{
  "d_model": 160,
  "n_experts": 64,
  "router_score": "softmax",
  "normalize_top_k": true,
  "init_std_router": 0.0089,
  "vocab_size": 8192,
  "beta1": 0.9
}
Below are experts of layer 3 (counted from 0) of a mixture-of-experts language model. Rows are named router (the router's row for the expert), gate (a neuron's input weights, with its number), up (a neuron's input weights, with its number), down (a neuron's output weights, with its number) and show model dimensions 0-159. Each number is 128 + 24 x the weight over its row's rms, rounded and kept within 0 to 255. Numbers have three digits each.
After each expert's rows: a language model's description of what the expert responds to. This comes from a sample of Wikipedia text that the model never trained on.

# expert 23
router:144131097150143124152126133134141165083162142139134106092177107143148166124076131145109139092121109147150123133119147187160155116123143138102096147136118146087122104104109109152151117158164098137144095167144114152115129172166128136110116108167092141123110091146107121146110151111108150148090137123104091137090114124095151124079127139178119135106101134116137155150140174102181102141151133152080099123136094127102102143157119102130149120083125108122102106118169116154105150131155114
gate4:138143137148116136128115159151149126144122116140127121129154133146110121143120133162116126162113047105087143132128169107118139147134108128145104158175058138110147108140121122161097120104130151098126147114150110098142108106108120116122140145126165106131113146129174168095150145143106110143098119132157186095135136101118100133147129045101106135172152078128139105136108147107106163123129177113113173181112138105120122106114133138134147151132146155148115078072140112102129119125128120
up4:121143122132160121121124074129133153138169155102157162109135116137151146128130117130156091120111143131123129136121114170171106082148087131156120152164091135093112124120084145117126153119163075097099146146154150133138150094117134148117127131144157150135151164145148124159146136128083138091098143123105115113130138159110176118140084166145119098126129143158143142183144114096143081085155099148152144111137131082084130126121129140092145156089113114114098097133134073166158146110135128
down4:093122107099097142121152128120131191125158097135100114140142133140113096135141105112111116107165172094124121158145135105095126123122147175154095136095142096150113147097139134153154119110136169152090153120163122125118124154103092129086092097174140152158155152134130143138086132139146094154144103110088151115109140127130080163153117111123130132139159133136141161089142118108135179145157099092173164143164138153138136144106090117135135123140148158083112137156142102103180123127104111
Roles and organization nouns

# expert 44
router:132157122175191170131116120144107102123102113145126110090149130162141122118153108151135107132137092131124110148109133148111142127126120126080136116156125098099114107104110113105127098163086180095161132121175154115133162128112161162132117085135146129165149100164130144124133125134150100131116126139126073074078146113093134148140135132139107139075084136153153129128106072125126133125149110125065142131129132097137125105114145090151141103141081136099105122128129106104071112110118145
gate0:110107118121156145161116137120120137117163081110159155119061127156105097166188108149129115134143149066119128142118153127115160098134120134148111148106113143149154147158069100113098144160144149164117152114112134122160089112128131103137124095127089094142096159154161138134141123164145089125130156141121147130095129123138124081161140154117127163121161096139089099103129122082105148104106100103104121127119088121135137131187130157115133106113122123146117127155147105132102133075157112
up0:142117098137113125111124135112170105094167112091169152118141151158153123159118135131086108133119140124079129095115142102147147126090172157155147163127105123117133108139097082125123160135147186132108132127096139086085109143127162108157120091101112130123090118125118125169131138141144143122155150100130081126090138147154146103150160155124135103116203118092120111161149111136136105155114135106130115161135134152112159162119137073113145111154134148132114109095089119096114120075133160
down0:093121137093085164137104101098161124149130176141153186087111138124155131128149125125142127104115149117147132129136097124130135171124120104147079100112110130143118118098143112146129139175139107119120160105145144106137140134200158097101130103123121164132138120150110082111118152083160156171128089099169153128116138121155185147112119141116117106160101165100109118095102152134139098130140119148101106098125129086176143099135123156125115096117090138102151131117163113110126146163111098
Closing parentheses, infobox fields

# expert 30
router:150176162152102089145110135155171149127102164120082137124179140157099100089071161136167145137137097152109124129139160109120125107142136130101123124167159138116098126109171137121148122161127103096079144160088127148120135105142146127105153110125121128090149094152121139143083114138154137160112139103118112158126152139144132128095133147129103122108102159116121150147125138116164101087137154154168102124117144157103095103134115143117114126136146128077147057146150121155125126182145124
gate4:173139122118097093132148135148110129131077133134099144140170145128091109125101120164098097133126144119179140111096149131091143121143144101143099136149181131159147153092139095129156092129093147142106106132104122146129204134146116093124177140117148145141134165118129174138152119183116116114113141108145172117166096145126069141118176135066148144134119140114113136170143128136139103122144152142112123147100111155126122102097152138138143124138165148125131097135122088119128146171122141
up4:088145110133109113091178149145127127132154122147116118139135116107106091106173119134121142142099127135124182134083127120150123134122104162128101139096153078117142148105089126110129131151137106136194103146128094119141108120144126101135110123141149144119091125106111077127120160088082177146129097122105067145130096112121161125121154119186115109150152188147147108122120124127141142084103145131121125131071144110136119111112114126087151121162118097112109124133132130143133094135162189
down4:142125145129138108170121124119075157147103101149151107108116135114094146123092168147090079107156131084137134151141098106138073110117146137105128136139137131131124140138154167110118107111129107145112119123149163125167171151099133139106107077125087120147131118095114118121122098168172115141145119153098153156105106123148143095109124119092141110129076132114109101161134125116122133115137121148161138074206154125136119115125091119145123123076136125117128169107096112142132131111059105
Institutional head nouns

# expert 34
router:154148146108133140141105148159097115127190106178123128097127085111119116174088180093102161079123095113102134110111115088100170152101118117124084108116139133132148171153171089173124130111117151164097112155157122151139126137133144100127131094111121154138151103169130118121098130099118154107100123179122135137096123123108150104121133125135112173143091123110119101111130115124127098116109101139106115144164113137124151142114161156155136095094119113147124165090119153142157081130151140
gate0:093148123180078140136158130140099165122146150084127150112136164123148145146125138138109141140160100117174144138128136143104121079148088166118140070125129123134153140111162119141125137071104110148157107149148119124129119167127123120160120134104124144150150098145107125113118126097156153152104127135121153123156133111104137152094159095123074097127097095139122128119114140123168089128166145151149178118150146137085070161146106124110162113116126097164127101139143113088139094173102106
up0:134132123116128153122164148104088170164137123149121112127102145116146138133125152109148124134177118098183124158129099139135165155147091140145144126123122103145149093135145124130148152140076111094129123162163102101121120102140117157094174141163131142107163058116154115099146133109121121137140133113139125095140138135146132135078150116164123097120118130098172106079117108137161098095120138097146153150125125112120106074154142181109096121130158109103154128100126132153093155080128075
down0:117140180162119128112106162099117155133127102129114078129136093134144160100113107086120148138104097142125104132107113142117136116114161171127129174138092104107120187148152157137127147107163149141116163110178142119147139101186098134123126121127113151094118136116135111121130144085137090154131141110077131100124142100129116116111111135142124121111122107109157095139169116139115097116149131140103186054092129137112139144143149108180103157078112141105129118122129116117107089110083140
Election and headings

# expert 8
router:139138157146112092157139111089128115117136146134112103131096117118166146133139115083098112099126110129146149101181119115150155135124116092165135132103131138109081122150138157150106155136132082165095121128111063082100168077087181119155131126079119124158142082081127095112122145141110159136115126133115163111119094184154125116104107114104107138138154123112119135108177122115105125155151143168109112126126143120140133117092161110149134114094116170154150107131091104133117146134140114
gate0:118135125134165175109104122150137118144112134158157142142157148125146157130116160177140120089155133114146101187113086163155130136089095169114149122117142107139132029128107129143103133136091122157153130140166132105095114120101106151147131123118143116117090075117162166131149115135142110151134113126129154117125099129117149134090161141174082103128160137119160114129121105119110110108084118133126123136119186148100135130190139128152142155118123104112139133095138120149167106102128117
up0:138114120118091117098160124160126164115079169119164140101108102164095127124113158100128147079106164169099125143134079135096169106141117142133083174119115174134151132137118086162092134171185127133162110140098155140135130117136092132122134123120108134157146127121103118120106165148114097125129106104092088145104125101114114084128115133101124125102158138131099161105141133102132133092145136163130144129135140135155147110140103116128139178123116115171147093140108104105153117160187120
down0:127116102150130112124130123173149155112092107111145093100127137180131132119146150077125136152101125119125096140141161132172133134116134144107112098150138123177121118123118144127116100132107128164108122110107128098148125145126123135140121150122146113157118119114115097104117153145121132138108133115081087190139108163090094165153144120110118160155122194132089093162110129112162167132142135118162123127146186104161118108100109119120167178089165141152135166124092083148151162114169129
Hyphens, dashes, slashes

# expert 45
router:168176123091154123100113119084124110172105113104162136129121170154167129142123113156147082143155192119137121115125138125100125126095120136124099121113111154144108101158108087125142109165096143127060141145097141104126178104114164167127074100131140165114170156135127113142132143120139143105124125143126154128095157142102138116147135137086114129085083135117145133115118148127101143108094104099150121111127143104131094106100164121086124134130128101159103114129108152121091160162157149
gate0:120088150119155114170107101134140117135113143119086149147090175110137142115137102098135136102147134117156100174149123146172137154119139117156114137140115128130067155141136142101158100142161086143115169096121133132131139125132124132167177119143148098117132139108113160109142112125178129125095097150158096125136155123139132138079106128130158115132161114143136150083129067136089063116164121130098134109120093146104119160106125136169119111158142132086139148126132057119103141116148116
up0:096191112125147146136172107125120130122172117134148114068147121152156114131124099151097107161101124160114149132100172141105131112150113105113142105111141129131124145159140077131146110133122161141151173122157124091111147098135118105110137135160115144174091130155146080108140136151135145149150160143192098093132157174116111136129159174133111155133119137118147126140122103168137115150139150137146092080164140118137064137108090146158124101104143136154130110133151107142153156138134158
down0:112142134101108121095126154092136131072127101114108129127142131137145102124138089163103114115126105153126119160132135100096145116100133141132075152170120105155132089109154104082154128129131148133085160114159114106098114148143131149116108121112075170127087108139124157167099101134117148096109139098164106124128157158134081099137150149103137130145170171150169136183130141142127154116116189114114110113108119116149135106139103156121133115122119138187107148134169105140141169125089097
Article title markup

# expert 11
router:117168101156132126163140117105144131144135165112142093167152141140089171070105149079151141118098156114124128134161119106122132137153124103094125140154100103099093130171139148141119107081115107110140146116165134123154077142117171175147109120113146091134126148134140091157089089064115087110169116116117103177142164135108107142119122095156123129133176150113164137086117118165145142127141118124118152127134124122100137117116113127143152140124180125119127144101120146138137099126164157
gate0:098145141141157138140116110082121121135110101127127130112136121099109148141133118167121123081153150150150108106147083126129151082076125090122153138158166137143145126157119135119090155118115142142127140127133111125100127088150102102149114068136179115137161150153135086140103140127070105176138110116157063116099170158089114106139106159103150145143140132127121150136131130143121139125098100113126165134100108130139098102113109124138109104104105167117088128157094132143120169133151063
up0:136149110114151096149120125107161118121106095127115096133106141096130148111143149112149131088126136117158116085153105111126160128129132105112164104117120107111133113116093135176090103102155104125134129149132138120124077136131139108146125131170070201085136130124123101096108082121102148098156098137155100089122162163156108109090114133144154108142138141141105092161148135125127169160115130167111141102142107127179107135106087121144116106105153125128097149172151138166144165079141138
down0:094129128074120093100130111140144097106148128128130148147111156129097149114161175139139128145113151082169098149167080100096142148133115107109104142155103098098126112129138122142150095104140095097140153107146128091139161182102091131096100124114135126122047110161156109117123114105160119133117115138144138114141141100121136136114143082136137133149147168127161111133159124093188139127138141121167125142105120113156141105130162135157125140081077123140145117126158107076136129152153129
Conjunctions and pronouns

# expert 50
router:146134147153155141147120135089148139085142145152093129116139087096109130087093136150078125135105105122139111151079159158160137092119135176144159163128123126110133081107123091118120113098149154153130113086141115127119104146147150098141142120116149137145097097130123124134164160093104120158083132138145130117105148122067130113118151125184117147179094134138123104091112141079116131123127124146140166115130112142078162152099161121115132119122108093166086106131114141157150098153096122
gate0:134089139092117097154130152120155155165160154162078153122099165138118194126144095150160101107138146099140150127127098150104132145098126125177165144106141127133102123111083105072178119103134146140114152111149116124130088124137122140165109162126179133132164132105122170143132073106116116121115153175143147095182128132110135123160126157120136157132106122125128107130113150105095132113112108114122131130130113127142166126135117128108120157145152159121159137152100188137122125097178139
up0:147172160116150117107131161168149145140094103133135095132102167125091092073209156127164113115129135111098176119127098142124104134164119122121151090113177115140128151113161145116130152104147168080117125103128082147169150126138111152122119138112146137120127117140146134095086122103167146157153113138110158129138152099109121108125154153159157078138130121147111147114119108096068099137108161124147148116108105124146131128141119094106155127117139100134109113132086141108086145123143104
down0:145091140099128135107110179137153118084107112102099104110124112124114134142085128150139124124170194112140112131145126119087131132143131091133134078118148128138135114083152112140123167112121176091145126118128143132126134117123069164146152112108111156131117112127094120150149100131163063105137123145091100142159134139122136177147091091160100146133104110075152146138099155159098126114101136097107059139150147113134106107149140150102153143127158138133135109088157129105120156127125118
Sports results vocabulary

# expert 42
router:160154124134118116159117114144124129134148149122170168145145077183142126098081135142119127165111089138125094166121124109177174132132120122124135110169123150146116119093124173135116147135098102122107110165143104163144160124089129117114115117095164153127067109104128114130141137117143122165165137176131112152111155128121170129087158130174130143145108114128120146168107096138093118100139105132166128120095117140100091159184133099167141147126121146125111098133175139153110124111103129
gate0:150134107098143118111111131106142135130105139161126143120115105112138165108135123117106101161124120097140160119165093089140102109121148153102101182145100151130122159130136151114131168163117154181159108097107119130139175144107118102136101106119148137095130148111118121143196146125059128115114096126162137130122163135101127155130143119062130131163196139142120148095099092119116104122112119121096096145139098084142157147127102144121154099098122127158118173126120172154122108132146118
up0:092131097097145133134136121145158087058126140146140118111120133145118094131124162154118143103116118120118125136137170135162120176127155110103133170127105096082134150137126082119152117125117104129112142143143140118123100092125113159116133157120107130140166118151152101092085177133136092148061190157144128112095105117122102119129117119156137119126118135124130126137123103147123181126167184090133125105084148150150130120114147115079155079115110139161087096112136101097123132160138137
down0:139136141114146110140142109093164168119112109133120134155131106096132148106139131130118084133138109132148081087132106177084138120090145136118156143110137100132119115122154110148132087107134098138125144122121102123146084131111110131139177151120172130122110115113163114116129102166097127151149159155139129147139170147126138068133113106143118071157115073112095132128130043116150115117150125119106155141138158126135108082139131165094103160124156124148108170128099111085116072110136130
Creative work nouns

# expert 56
router:142160127141086083140154141126125117113123107146174131161112117146150109137103150116125120131110154145083147091150108105105150116148141153118133131121138136075153136138170144137131132170141097155112129166140085131122131144122126115100125110149098147098165102156104087128076129123129169167091121116161107122122134134149121122144147165129132147122143159124163149106140101118156119157177118178142105127102090142094166127124153090150166107127096133097098134137151100078084139187163131
gate0:071118122112160136168162124139095126082106134131163120187156128128116129133156094152109208149146119151129125192167177116096119126130107185147100169135143124113110131127144166151132145131161125157125117173143147135127103148089144131105154140146121150113157094154113155134143119090116132115116141151138130146131130117132126129112077125172141101127107132137145122117112078107112097095150136116145127116133169123116105144100129088144130108097124142132077167127105129131094126109156154
up0:107102135109150179164115147102138147122140149160110123120086107146200156151164146143129100111134155106119146110104100126191151062102128136143149130120132114147127149141128120163148146142185099121133109109116099164107139171156159114109111147129105095158104151114152116148171140149138083145132116136117132118104129130142157141148129165118106164173125098104113117104153154138106153086098154151151124142110132066084136107151129113089145110095118130105126158130160120130144122125139125
down0:127170093171114151130130081109139092122134119165110144111153141145158142128155127089125130105122107109156113141133134119158144078147109165109118161111136132111150104134121149134126126071137121151096136120121142102142173122128145160143108137111134142108143150157173122091151121117129169128109137108152141154109109094125140102102114138153138077097135136060179134128164103119084134120128103154133079102144107165193167119086159088114111104171120157121141117127139148112115114099148121
Capital-letter abbreviations